config.toml
d_model = 256
d_expert = 320
balance_loss = 0.0113
lr = 0.00154
batch_tokens = [32768, 65536, 98304]
Below are experts of layer 2 (counted from 0) of a mixture-of-experts language model. Rows are named router (the router's row for the expert), gate (a neuron's input weights, with its number), up (a neuron's input weights, with its number) and show model dimensions 128-255. Each number is 128 + 24 x the weight over its row's rms, rounded and kept within 0 to 255.
Before each expert's rows: "mostly gets" lists some tokens that are sent to it at least half of the time; "comes after" lists some tokens at least twice as common just before its tokens as in all text. This comes from a sample of Wikipedia text that the model never trained on. Tokens count by the router's weight.

# expert 31
mostly gets: "|---|---|---|---|", "|---|---|---|---|---|", "|---|---|---|---|---|---|", "|---|---|---|", "|---|---|", "Angeles"
comes after: "|", "\n", "198", "201", "1 ", "195"
router [122 120 103 172 107 116  84 136 145 152 104 177  96 120 129 154 138 116 133 156 152 133 155 126 119  91  98 134 118 113 103  91 157 154 142 137 110 138 166  85 121 158 122 159 127 155 154 170 131 145 152 134  94 133 106 109 128 154 133  96 133 113 100 117 115 140 139 129 135  99 129 113 128 141 102 139 148 118  66 143 121 145 109 125 128 138 144 173 118 121 177  94 115 124 127  70 116 102 113 107 148 117 131 150 129 130 118 130 103  87 146 131 191 128 110 135  84 101 117 109 123 134 186 136 108 160 103 146]
gate0 [137 142 164 110 111 105 149 170  95 141 103 111 164 141 137 128 159 114 120  81 145 130 111 168 143 143 117 135 107 108 102 100  92 174  73 106 142 146  75 147 140 141 116 109 141 126 115 118 122 124 159 117 144 108  71 124 116 173 170 134 112 119 147 131 120 118 113 144 127 149 114 148 131 122 128 141 115 127 111 114 142 122 114 131 119 129 141 111 115 145 142 153 133 133 160 154 157 119 101 125  99 110 137 120  93 134 107 106  99 132 132 120 134 140 127 139 120 110 149 171 134 124  96 145 168 113 110 137]
up0 [147  85 172 155 125 127 170 125 129 112 103 141 124 157 121 134 118 142 142 113 131 121  83 132 182 148  99 138 198  93  98 119 114  89 166 125  97 140 151 117 159 144 147 159 142 124 191 146 118 106 149 117 102 146 110 102 105 113 112 169 155 159 124 149 116 102 134 145 186 170 131 103 125 119 109 113  58 142 129 117 131 128 120 187 170 128  84 135  84 160 120 116 134 119 106 135 126 142 136 141 125 125 105 139 129 118 108 128 133  86 166 144  85 169 114 133 116 109 162  95 146 102 128 110 151 112 140 117]
gate1 [187 141 137 137 135  96 131 114 156 115 121 123 104  94 123 154 163 150 144 124 109 129 105 176 159 105 162 103 102 138 109 141 126 159 162 171  87 113 192 140 102 116 169 131 137 122  80 121 130 132 100 156 155 135 108  57 120 123 161 143  86 118 156 145 168 143 161 118 121 130 167 126 139 108 110 141 116 116 119 124 107 126 128 125 169 129 164 117 132 130 141  83 133 130 118 143 114 144 101 138  95 122 141 103 101  96 113 126 122  94 141 112 116 109 114 116  77 111 103 123 119 132 139 150 151 141 140 119]
up1 [121 106 172 123 128 111 134 110 123 107  96 142 103 126 163 125 152 118 122  87  94 136 131 118 131  79 147 103 105 105 139 115 118 129 161 105 110 128 156 125 112  94 168 130 119 136 126 120  98  94 112 104 131 138 162 103 142 158 179 147 126 169  73 101 101 148 156 132 105 135 108 153  96 129 154 168 148 111 179 142 119 141 145 126 150 122 143 114 106 110 164 121 136 173 104  85 133 129 138 108  77 104 175 133  38 133 110 144 128 129  51  92 151 132 173 112 137 141 127 136 106 148 105 119 146 124  99 156]
gate2 [114 122  92 171  77 122 104 108  96 151 116 107 170 109 151 128  92 138 130 136 141 135 106  77 110 130 113 152 118 108 125  78 174 171 114 113 110 143 125 140  97 117 143 138 165 129  96 102 125 172 146  75 111 128 145 142 147 128 115 110 134 133 114 147 109  67 110 166 114 128  98 149 131  93 137 164 158 125 142 105 140 109 135 170 126 156 108 146 108 141 127 128 137  95 112 113 107 130 105 124 153 112 120 105  92 119 160 112 143 123  84 143 123 131 164 155 141 151  94 140 123 113 111 159 124 158 124 138]
up2 [140 145 111 150 130 141 138 107 135 200 129 116 132  92 123 152 122 157 121 117 112 100 152 110 121 123 109 103 137  91  90 116 115 126  92 148 148 165 122 127 115 140 109 180 139 136 134 144  94 142 139 147 118 163 123  93 124 133 134 165 151 134 124 113 141  83 119 100  99 130 156 125 110 116 186 168 118  97 115 109  86 133 137 109 160 138 120 100 145 168 157 137 105 124 146 141 124 128 178 129  99 150 105 155 153  89 129  72  66 162  67 162 123 131 140 117  92 123 107 148 135  93 100 118 142 121 110 129]
gate3 [138 114 128  90 104 150 123 137 118 130 111 144 146 118  98 108 119 108 156 148 114 130 109 123 158 131 142 123  65 106 132 101 124 113 139  93  90 140 156 151 103 151 138 128 148 137  98  96 135 120 133 102 168 120  77 143 109 140 154 171 128 173 154 142  96 128  99 127 126 132 108 131 107 148 109 137  81 148 105 137 116 127 102 119  74 136 108 141 120  85 161 173 127 102 126 124 140 122 133 100 144 134 168 125 130 128 149 142  87  83 108 186 143 117 125 107 118 106  91 148 100 138 131 118 140 111 137 124]
up3 [135 122 122 138 129 105 130 149 162 146 119 137 106 101 151 145 105 153 132 119 145 125  87 137 153 144  82  92 164 105 127 163 131 112 153 128 143 136 142  88 141 177 137 116 141 189 139 106 166 137  90 165 110 135 133 134 134 151  81 129 140 133 125 158 114 112  81 147 108  88 160 103 139 130 127 114 115 120 133 132  91 121 105 137 110 118 156 139 122 155  91 142 106  96 107  89  83 161 170 120 101  94 120 105 132 127  92 121 168  91 118  90 103 151 127 114 121 142 107  81 106 120  83 144  95  85  92 122]
gate4 [159 130 117 126 114 126 100 121 141 111 152 114 145 133 126 120 124 161  86 124  82 130 121 152 104 174 117 110 154 104 122 174 172 142 134 141  75 123 141 145 125 133 133 134 133 189 122  98 158 151  64 120 129 147  71 137 129 141 168 158 117 143 115 155 148  98 102 135 109 123 160 162 119 172 121 155 132 125 117  97 116 172 149 118 122 139  97 153 125  96 168 105 116 144 103 106 144 146 122 108  38 129 101 153 131 113 110 150 135  87 117 110  86  78 101 119 130 132 110 113 125 107 115 151 133  93 156 140]
up4 [119 133 109 146 133 116 120 118 127 132 163 135 121 132 124 122 139 122 112 110 102 125  70 163 122 146 126  85 147  82 129 145 168 143 119 125  79 126 152 134 156 148 153 106 119 134 121 138 118 110  97 142 114 131 105 103 130 152 113 147 124  89 155 147  96  79 100 141 132  85 158 171  95 148 110 120 159 171 112 129 117 162 130 103 111  99 122 129 107 116 187 125  88 133 111  99 139 140 140 125 117 125 158 125 120 139 120 139  97 126 117 100  75 131 132 117 108 126  91 104 124  71 156 140 142  90 152 107]
gate5 [140  89 129 143 153 126 137 157 147 141 152 105 142  94 130 145 101 129 103  85  99  99 110 168 124 118 107 120 122 101 130  62 131 135  98 138 121 103 123 154 117 148 132 177 108 170 105  98 139 154 140 123 105 133  65 105 116 121 142 172 118 160 123 119 125 127 112 133 138 120 139 164 100 125  95 130 110 126  92 141 155 122 111  82 141 141 123 131 104  92 104 131  98  82 132 116 167 129 163 151 110 104  93 134 139 148 110 141 140 127 110 140 121 128 113 124 102 157 124 106 147 130  88 169 121 144 119 179]
up5 [145 146 134  93 140 138 141  86 132 114 120 131 112 149 126  91 148 153 122 148 113 141 172 135 168 165 129 149 125 177 144 140 111 127 137 100 173 152  99 146 137  44 100  98 134  97 124 119 128 144 117 139 136 164 157 125 147 126 126  62 173 142 148 140  72 152 134  98  87 149  85  94 116 135 126 115 163 133 145  89 134 166 110 161 118 118 100  70 154 148 112 100 182 163 153 143 135 134  98 143 104 123 137  98 155  99 130  94 145 117 122 120 110 130 141 114 139 133 116 177 118 116 143 136  89 132 134 149]
gate6 [140 110 114 138  89  97 118 140 150 112 135  99 137 164 155  96 133 142 129 122 123 121  78 128 163 204  99 114 156 187 153  94  86 117 101 109 133 118 150 163 141 138 117 144 108 144 118 109 139 129 109 139 129 141  68 144  94 126 116 147 149 136 119 149 151 149 100 130 160 103 165 162 121 143 133 114 121 157  91  91 133 116 129 141 152 117 109 130 143 142 137 153 133 150  75 137  88 129 136  69  96 166 120 122  57  97  99 123 121 149 110 116 123 127 108 127 144 106 103 162 182 162  78 138 151 130 127 130]
up6 [135 148 152 131 162 137 125 129 102 120 144 137 120 112 107 142 139 118 142 132 107 108 154  93 108 105 147 155  68 125 108 174 145 135 133 158 126 162 140 120 109 106 117 117 125 132 127 135 109 148 122 108 119  99 151 125 144 136 142 137 107 126 145 140 137  94 141 114 149 161  73 106  96 125 104 129  99  86 154 120 146 128 142 146 107 103 139  93 104 148 115 109 141 102 152 166 145 164  76 156 126 105 151 141 170 122 123  77 151 148 155 133 119 119 141 125 124 151 152 117  87  77 148 110 135 135 143 154]
gate7 [141 117 108  94 123 124 179 119 123 105 112 148 120  95 117 110 118 109  80 101 159 161 136 147 140 117 108 125 115 147 118 136  98 145 149 104 150 114 140 138 143  97 154 115 166 140 144 133 101 119 121 175 144 148 121  87 131 130 128 118  99 156 116 154 141 129 118 140 117 137 132 101  93 156 123 120 107 116 156 150 136 124  96 154 137 138 114  95  92 165 167 143 116 190 164 114 127 152 145 108 109  82 157  75 154  96 135  89 126 114 146 146 114 142 126 119 139 121 159 148 168 136 111 137 111 139 105 136]
up7 [157 125 114  79 128 153 118 129 116 118 134 104 112 138 136 126 143 148  97 118 130 131 104 143 145 132 119 107 139 150 149 144 136 159 159 117 113 129 144  79 148 112 168 114 107 147 183 112 134 114 121 125 125 119 131 140 131 172 141 143 140 125 100 172 159 110 100 170 131 168 133 105 106 139 102 153  86 119 128 136 126 139 128 149 138 134 137  93 101 158 167 105 106 160 136 142 123 133 139 128 163 109 153 117 129  97 120 109 123 116 104 183  95 110  66 126 120  84 133 110 130 114 142  97 143 139  89 143]

# expert 52
mostly gets: "Pts ", "Gls", "Goals ", "Density", "DF ", "battle "
comes after: "| ", "(", "201", "Apps ", "Rank ", "Result "
router [146 115 145 106 158 119 161 148 141 103 103 157 146 174 119 177 121 158  86 169 123 136 142 152 105 113 124 106 143 150 110 115 137  97 128 175 134 109  95 125 134 135 111 126 102 177 146 145 107 158 112 134  91 133 163 121 129  93 119  75 153 124 125 120 154 109 132 137 151 154 136 101 157 129 162 121 167 147  98 143  97 127 102  87 137 138 103 162 118 134 114 140 128 138 105 155 138 134 118 129 143 119 119 124 149 183 137  92 109 111 118 170 108  96 120 129 115 177 152 127 109 139 162 155 110 156 109 131]
gate0 [ 91 130 167 154  84 121 184 115 135  99 130 108 105 151 163  94 122 113 159 124 168 137 151 126 146 119 121 131 144 136 146  86 139 144 115 129 191 115  94 174 188 161 134 132 139 104 152  99 142 128  99 138 101  98  97 118 159 156 143 137 150 130 130 132 108 112 117 135 159 124 132 112 112 113 117 125 134 168 141 134 162 165 105 132  55 121 136 134 184  91 103  90 140 111 133  91 128 156 136 137 148 142 137 144  93 127 117 149 170 167 117  92 141 111 162  98 142 166 144 133 145 146 133 138 153 127 132 136]
up0 [117 130 136 103 175 156 122 126 154 142 178 154 136  99 143 112 112 154 104 144 125 130 148 173 118 112 136 116 137 130 117 121 151 120 124 118 112 178 145 126  77  87  51 170 111  96 132 144 120 127 171 103 139 145 106 144 105  84 110 105  96 146 135 156  98 110 125 169 146 131 106 110 129 104 165 129 137  82 170 133 147 120 112 158 155 138 124 120 115 161  95  78 112 121 110 133 148 132 143 118 137 101 111 123 112 102 128 140 149 101 192 172 154 160 122 139 191 127 123 112 128 130 102 167 136 160 147 122]
gate1 [ 88 128 130 154 138 163 120 134 134 134 139 120 145 118 128 152  95 105 140 132 185 140 137  93 101 130 115 121 140  77 100 109 181 131 121 140 138 170 127 118 108 103 126 151 130 157 100 153 186 131 116 147  91 110 115 139 146 128 131 131 157 115 111  97 116  63 114 137 125 170 124 126 173 132 132 137 136 134 140 139 124 125 121 120 133 112 123  76 190 158 104 104 103 137 158 117 146  70 123 132 125 121 104 146 137 133 117 171 161 121 108 123 176 114 125 113 145 156 153 102 104 138 140  84 136 100 155 128]
up1 [156 112  91 123 138 165 115 132 118  85 115 157 119 167 120  98 122 120 136  99 116 127 112  74 100 127 115 104 117 147 141 130 137  64 153 127 160 150 163 118 147 111 107 167  87 155 134 132 134 165 143 125 110 183 147 168 153 125 118 130  94 134 132 148  78 151 122 136 134 151  93 125 151 140 124  99 160 123 103 121 142 159 122 118 158 123 130 110 115  97  91 107 156  99 158 111  90 111 146 111 118 203 140  99 134 160 136 142 145 122 167 123 145 139 133 112 119 110 159 120 128  99 118  83 151 160 157  89]
gate2 [ 99 123 148 134  96  66 137 101 150 129 127 129 139 111 127 162 127 128 127 156 124 148 162 150 126 171 145 131 122 119 119 147 144 135 155 104 110 110  73 201 139 119 151 126 113 117 100 122 117 134 175 134 162 113 161 132 136 138 162 125 121 102 137 132 134 102 182 157 127 164 125 166 168 148 128 129 134 146 158 128 116 168  88 160 124 135  93 108 106  95 153 135 153 123 137 146 118  65  83 131 125 126 200 121 105 117 119 101 123 134  85 117 106 130 124 116 119 110 116 137 138  96 142 145 112 134 131 159]
up2 [ 98 169 114  89 137 107 112  94 174 142 131 136 120 121 114 161 131  98 107 106 102 136  79 128 116 119 104 141 137 167 126 115  92 103 150 138 113 116 107  82 105 110 124 152 134 145 158 145  88 115 123 109 103 130 145 111 182 140 119 135 118 169 125 149 130 107  96 138 169 126 146 107 182  73 127 155 122 102  94 135 153 142 147 156 162 138 116 143  94 159 135 166 112 107 145 158 107 152 149 115 121 130  63 133 150 127 135 130 107 127 131 141 159 166 129 119 103 119 138 131 110 124 133  96 160 129 141 111]
gate3 [ 90 138 118 143  93 101 106 148 127 157 129 138 146 152 126 107 129 126  99 102 131 105 143 137 140 153 116  88 144 122 104 123 113 123 155 112 136 125 114 148 140  90 105 139 133 120 162 158 133 111 121 157 126 133  98 107 126 149  90 165  96 129 118 145 125 131 115 117 136 150 129 139  73 105 161 121  76 103 200 124 130 162 154 127 104 102 114 130 129 115 122 111 113 151 168 107 119 117 137 129  93 106 114 118 107  74 141 100 157  81 104 161 126 150 122 119 180 151  87 116 115 138  90  81 142 102 140 112]
up3 [145 109 143 115 145 156 135 122 168 118 136 118 155  99  70  94 100 134 144 137 155 147 111 113 150 141 170 123  90 131 138 171 149 117  98 136 123 128 144  93 113 162 134 121 146 105 150 116 147 146 136 133 137 154 133 145 164 108  96  92 136  89 145  86 140 118 111 105 131 148 117 132 129 153  87 156  93  90 118 106  95 140 127 131 160 103 122 120 167 159 136 113 122 127 103  96 116 117 111 192 123 145  92 117 112 140 122 122 128 129 135 112 190 170 132 129  89 133 147 122 125 109 161 135 134  91 113 151]
gate4 [137 126 122 151 136 163 144 122 123 125 124  91 139 146 116 157 118 142 131 146 156  98 176 172  91 170 157  72  99 139 119  74 106 113 146 115 133 139 133 150 122  92 103 101 180 177 107 148  98 133 104 143 121 107 117 140 107 143 111 122 142 155 137  97 162 120 148 121 156 163 104 140 103 103 137 143 133 145 128  91 128 147 126 138 118 121 136 139 107 155 109 110 130 181 118 149 108 164 122 161 146 119 114 131  99 156 136 111 140 131 117 129 151 106  79 166 121 163 110 109 171  98 128 108 155  86  80 150]
up4 [ 99 108 139 134  73 123 154 121 111 167 128 109 122 187 104 145 108 167 114 137 124  64 141 149  85 165 122 104 102 184 146  85 122 159 118 107 157 132 134 161 123 110 132 117 151 138  98 123  90 129 149 141 132 127  62 162  82 129 116 117  81 140 140 142 132 108 138  85  96 136 124 100 107 151 123 110 118 162 177 100 108 155 136 151 143 132 157 106 128  87  98 129 131 112 117 159 124 146 140 145 176  99 120 139 148 122 109 140 137 136 133 112 131 118 121 143 109 131 147 110 122 104 121 155 165 129  99 110]
gate5 [145  89  76 115 141 143 141 130 114 141 126 139 193 137 140 136 119 130 105 154 142  96 152 140 131 154 191  94 162 100 145 155 135 116 107 120 125 153 139 150 150 172 145 156 153 150 126 129 104 138 128 143 147 142 118 171 144 130 126 119 165 114 155 172 100 134 115 185 116 140 122  94 153 149 161 109 150 150 178 125 131 135 149 127 129 142 132 117 103 127 130  92 157 128 144 154 122 123 141 127 105 161 162  72 148 123  91 127 165 109 141 140 113 111 153 132 129 108 108 145 155 111  61 142 143 142 120 134]
up5 [158 136  96 112 106  98 170 117  80 131  84 144 128 127 135 137 201 136 151 124 157 128 132 136 162 107  95 124 108 113 146 152 185 122 180 107 115 122 115 121 155 140  99  81 139 129 155 149 134 136 129 128  78 171  95 115 116 125 166 108  66 160 142  94 101 145 109 119 113 134 129 164 134 129 124 134 149 154 121 122 166 174 155 134 171 136 140 115 171 106 115 154 104  93  74 115 136 117 148 145 134 132 110 119 149 120 134 174  69 125 116 103 141 148 134  87 137  78 165  95 126 174 127 132 144 129 132  85]
gate6 [130  95 130 163 143 176 104 175 176 126 136  76 120 146 129 113 108 149 148 146 133 120 147 163 146 162 105 109 115  97 133 163  91 164 123 136 137 160 155 107  96 131 121 122 133 141 122 123 135 151 100 124 146  95 131  89 104 127 114 152 145 120 104 114 153 132 111 166 141 114 133  91 124 133 164 180 134 128 112 102 108 121 125 111 147  92 132 145 145 133 123 175 142 142  91 125 145 113 138 143 114 134 124 138 107 126  78 130 133 143 127 116 143 109 114 142  92 162 152 164 120 110 140 192 124  89 162 152]
up6 [112 145 103  85 124 127 111  85  65 178  79 135 133 129 121 132 169 101 133 109 109 118  88 137 134 128 122 128 138 149 124 101 151 111 116 115 129  83 144 127 140 109 135 123 123 101 130 114 125 109 145 123 133 157 116 135 144 134 127 116 131  86 114 114  92 147 104 124 103 147 143 149 133  84  90 105 112 114 128 136 179 102 113 139 147 163 115 144 125 112 132 100 121  81 167 127 146 127  49 124 160 124  95 146 160 127 153 125 119 124 104 122 129 104 140 150 158 101  92  69 154 152 137 114 114 134  86 113]
gate7 [153 110  91 115  86 137  86 150  80 154 130  87 163 120 162 163 145 116 126 142 156 132 103 118 153 145 115 129 129 138 135  99 155 103 131 106 106 137 111 135 123 116 112 163 119 140 162 162  95 133 132 130 112 137  88 128 119 112 131 135 170 121 155 119 118  91 106 110 133 153 128  91 140 141 106 125  93 103 122 142 101  84  94 130 126 134 123 153 173 109 122 151 121 134 115 120 120 130 106 173 138 106 147 126 131  91  86 115 142  94 134 128 131 135 102 129 145 162 127 121 111 150 112 128 117 137  97 126]
up7 [149 137 105  83 166 135 103 125 129 126 170 117  96 161 124 113 125 115 112 111 176 127  93 149 143 100 103  66 125 119 122 142  91  95 169 174 143 135 115 125 144 130  87 141 112 157 176 133 127 117 109 159 130 129 140 118 118 132 133 123 129 123 112 141 132 118 159 189 137 121 111 151 159 131 146 135 107 136  79 138 140 168 105 121  88 173 146 105 135 143 127 144 114 155 123  93 104 145 144  82 118 146 135 135 119  85 121 153 148 141 182 149 119 134 117 109 159  84 120 121 122 161 120  91 109 163 147 114]

# expert 46
mostly gets: "66", "65", "59", "06", "98", "sc"
comes after: ",", ".", "–", "′", "$", "with "
router [117  93 165 102 178 157 127 162 137 154 122 140  83  97 154 117 103 138 197 106 146 128 116 131 135  65 126 138  96 158 142 129 127 171 143 135 133 105 116 105 125  98 158  86 114 106 125 179 126 148 138 125 125 106 110 142 173  95  90 138 129 111 132  91 131 130 164 141  91 131 130 142 121 122 102 103 147 104 104 109 106 123 130 110 151 134 105 155 109 125 139 124 149 136 143 109 117 107 143 170 125 128 171 197 111 111 154 159  87 142 131 129 106 135 107 171  92 157 153 180 147 135 172 125  85 109 172 139]
gate0 [ 99 149 109 128 134 159 119  95 132 119 176 149  92 122 102 141 102 134 137 135 142 137 130 120 147 124 121 123 120 156 126  91 164 158 135 172 175 148 141 204 142 147 122 105 141 117 108  97 117 145 130 124 123 153 138 149 118 153 132 182 109  79 155 119 148  90 113 113 125 135 121 150 128 160 111 145 174 119 122 130 154 127 107 128 104 189 163  83 145  84 140 118 192 148 150 116  92 131 138 196 133 103 166  92 139 115 134 100 146  93 108 119 139 151 140 140 137 139 126 141 122  99 135 111 111 115 158 173]
up0 [141 119 162 139 114 136 142 144 157 105 120 111 143 124 125 135 144 147 143 137  70 104 120 139 139 117  97 132 121 124 104 139 151  98 106  89 125 105 137  87 129 118 149 154 117 138 193 148 158 130 136 143 154 140 103 132 163 148  99  84 143 206 104 152 143 138 110 137 140 115 122 138 116 134 110 149 122 124 131 138 103 123 124 175 119  72 142 160  98 137 123 129 106  75 158 161 134 141 107 121 105 164  88 134  83 107 137 159 143 124 127 116 140 135  82 126 131 163 129 128 120 154  72 124 167 144 139 139]
gate1 [ 90 169  97 121 141 113 123 157 157 102 119  99 121 126 112 142 170 145 123 162 135 153 118 145 162 130 133 121 164 132  90  97 153  90  98  90  51 149 108 133 151 132 134 154 150 140 139  84 113 143 144 146 122 131  77 132 137 131 128 134 117 157  91 112 103 111 114 122 154 132 135  70 121 136  98 127 146 135 141 142 155 144 109 154 167  80 128 155 155 137  94 158 132 121  87 101 166 111  97 115 151  94 126  84 138 128 132 151 158 119 137 166 145 124 134  96 140 106 138 144  96  86 120 142 126 113 115 149]
up1 [117  99 134 132 142 131 112 135  99 119 159 144 114 116 118 111 105 144 121  84 154 113 119 136 117 122 151 116 133 107 174 127 121 117 165  90 159 156 154 128  59 144 105 138 111 109 121 135 104 108 138 146 114 149 118 107 136  98 137 177 131 127 206 116 166 167 138 134 157 151 121 131  98 119 136  95 117 144 110 167 119 119 105 116 119 135 168 123  94 122 150 120  70  96 137 129 170 139 123 123 141 134 147 130 116 115 159 139 128 114 148  89 115 133 112 150 131 122 113  76 130 131 129 101 118 121 153 143]
gate2 [ 95  99 129 141 114 131 112 109 138 149 117 105 167 129 162 200 142 156 117 140 145 128 152 137 129 201 105 113  99  94 119 136 122 169 102 169 132 101 130 155 118 131  90 136 139 168 129 124 127 132 109 150  97 173 116  82 132 121 151 147 151 103 111 157 136 136 133  93 115 167 127  86  92 102 146 134 114 144 155  91 104 184 139 119 127 132 136 133 110 125 154 158 152 166 111 111 132 119 120 149 152 119 102  96 134 106 114 128 109 132 108  90 109 115 121 145  98 109 116  95 145 114 121 152 100 128 141 153]
up2 [100 136 164 180  66 139 163 139 137 185 143 116 147 138 152 138 127 133 114 123 168 128 126 149 143 200 137 137 115 112 149 120 151 168 139 150 112  92  86 175 131 142  78 119  89 123 119 118 125 150 138 156 127 141 132 135 115 108 141 104 157 109 124 123 108 123 129 118 133 162 143 114  95 147 169 119 117 116 127 125 113 103 123 110 150 125 128 140 163 156  67 117 125 185 123 146 169 151  82  98 162 126 107 131 133 101 112 129 123  77 103  94 118 115 116 149 127 113 149  93 148 122 137 105 117 115 154 146]
gate3 [137 151 103 136  89 176 165 134 144 129 134 148  88 136 134  95 115 134 115 148 145 121 122 141 124 117 105 137 115  99 138 110 111 118 119 123 120 137 139 137 151 145 168 159 143 140 129 170 158 116 169 114 116 137 108 139 133  84 131 144 139 146 125  99 136  85 130 157  81  95 152 108 134  95 134 157 125 152 154 163 139 170 117 132 206 134 117 155 106 123 134 128 147 108 103 184 171 159 128  90 137 127 137 137 141  76  69 147 122 137 124  96 137  93 128 117 144 159 153 150 127  74 118 154 139 130 133 127]
up3 [101 109 157 110 106 156 165  85 180 156 128 131 126 113 121 147 113 158 147 143 142 192 104 113 126 115 137  99 120 140 119 104 146 153  89 161  82 107 104 152 155 165 105 138 114  86 131 142  81  79 108 141 117 126 131 106 167 125 110 112 174 110 139 137 145 124 109 154 123 134 138 149 142 126 124 142 139 106 110 134 102 136  99 142 113 132 147 131 136 174 166 136 138 155 130 135 174 111 125 131 116 132 131 146  79  96  98 134  77 146 110 129 128 131 131 139 155 120 146 132 113 117 104 130 147 115 110 111]
gate4 [164 144 100 153 117 104 131  93 111 126 146 134  49 123 104 135 136 136  94 121 101 164  78 110 126 164  77 155  97 165 142 137 166 153 108 145 116 144  87 109 141 101 122 122 172 134 127 105 122 149 130 121 127 128 105 127 129 121 135 121 154 138 166 158 139 142 114  70 142 156 105  73 115 106 110 131 123 175 130 109 124 184 145 126 143 113 102 169 133 113 129 128 151 125 129 134 109  96 153 129 123 123  58 131 144  97 150  99 161 112 146  94 115 105  95 154 108 174 133 117  98 129 133  87  88 136 139 129]
up4 [137 141 124 138 104 122 164 144 122 126 125 168 118 156 116 122 125 154 165 140 107 138 100 156 150 126 130 114  85 111 164  80  77 160 129 136 142 121 127 123  76 134 104 112 151 105 140 160 186 136 127 153 116 134 180 124 147 134 138 115 144 114 102 113 147 102 155 125 135 105 101 147 131  97  91 153 139 117 131 132 152 129 126 104  97 162 121 124 149 125  97 109 147 135  69 148 110 132 117 153 154 167 121 114 184 145 142 130 134 186 133 141 126 143 140  98 124 136 115 125 149  62 139 127 149  85 102 134]
gate5 [ 89 104 154 140 145 136 125 158 143 120 129  90 127 153 150 140 134 132 111 164 124  95  90 142 141 122 123 121 133 152 132 145 140 135 131  51 136 176 109 166 119 116 160  66 163 126 104 111 137 119 143 102 133 109 126 150  99 135 155 101  97 142 103 118 117 112 109 110 130  95 138 134 127 159 169 138 138 124 118 140 169 145 120 144 125 117 122 151 150  85 156 153 154  99 137 198 148  97 143 116 162  98  92 144 114 119  95 126 139 123 135 143 151 147 133 135 165 142 128 160 109 135 140 112 137 123 166 136]
up5 [146 138 130  58 111 128 171 140 111 149 132 115 185 119 100 173 138  87  97 138 120 150 133 123 130 118 148 124 143 135 167  91 130 126 123 137 123 132 131 140 116 161  68 169 112 110 104 154 106 154 154 122 130 136 159 118 116 128 105 103 170 135 129 147 125 146 115 129 132 133  92  79 154  89 120 104  82 145 140 137 141  92 133 181 131 112 123 124 121 112 101 130 138 164  92 128 131 141 147 119 106 142 167 108 126 167 133 128 103 183 142 166 151 109  80 112 122  87 126  89 106 156 158 156 114 131 162 146]
gate6 [149 139 142 184 119 119  95  96 133 103 131  98 180 135 133 141  87 156 173 144 105 152 143  99 137 108  89 115 141 131 167 109  98  98 112 111 124 117 165 145 120 138 142 114 102 122 133 136 119 125 113  72 101 111 121 154 169 133  82 145 145 117 141  96 111 109 129 141 134 111  61 124 130 130 136 144 177 140 122 150 154 115 148 137 145  98 108 109 120 124 114 148 133  93 136 128 170 116 161  91 148 111 109 132 135 123 136 142 132 157 155 146 124 146 125 126 117 110  84 160 106 112  82 110 153 129 149 117]
up6 [162 129 142 134 107 102 124 156 147 179 112 141 132 145  99 120 154 145 105 102 117  99 144 102 101 122 124 115 132 131 109 156  77 121 151 125 205 143 106 115 116  85 113 115 135 144 118 124 116 137 135 108 143 120 172 114 124 115 138  80 118 129 119 131  86 160 132 102 133 146 140 135 130 116 134 184  80 129 150 132 105 147 129 113 128 131 110 132 116  76 115 158 123 164 151 116 100 144 149 130 150 135 106 157 151 138 158 116 109 189 148  95  99  97 141 131  98 144 118 104 130 120 122 133 138 129 116 111]
gate7 [121 116 110 151 126 150 157 149 105  91 143 118 179 148 120 109 124 173 129 115 100 110 165 136 165 113 109  89 177 150  89 130  94 103 161  99 104 113 138 108 147  98 115 111 134 110 160 138 118 114 130 132 130 148  97 107 164 137 104 125 135  94 124  98  61 133 134 158 141 145  91 143 120 129 120 137 143 141 130 157 123  79 139 148 154 124 152 103 131 102  79 108 144 139 128 196 122 130 158 117 141 161 126 109 123 119 130 139 127 137 153 118 125 125 117 167 137  73 140 134 111 155 130 133 121 101 134 117]
up7 [147 115  92 145 112 147 125 129 126 125 126 103 163  90 125 124 142 120  90 142 148  62 142 105 128 121 163 118 141 132 131  78 120 110 135 102 123 118 111 163 130 128 130 120 135 146 137 102 113 104 197 131 139 127 115 113 135 114 123 120 121 129 104 133  79  88 107 102 153 107 136 143 171 125 147 158 130 181 119 114 101 149 110 152  99 131 101 135 117 108 150  87 135 134 145 174 110 135 158 106 154 149 117 131 113 107 114  76 154 101 119 131 153 146 147 116 152 114 154  90  94 146 154 115 118 136 123 128]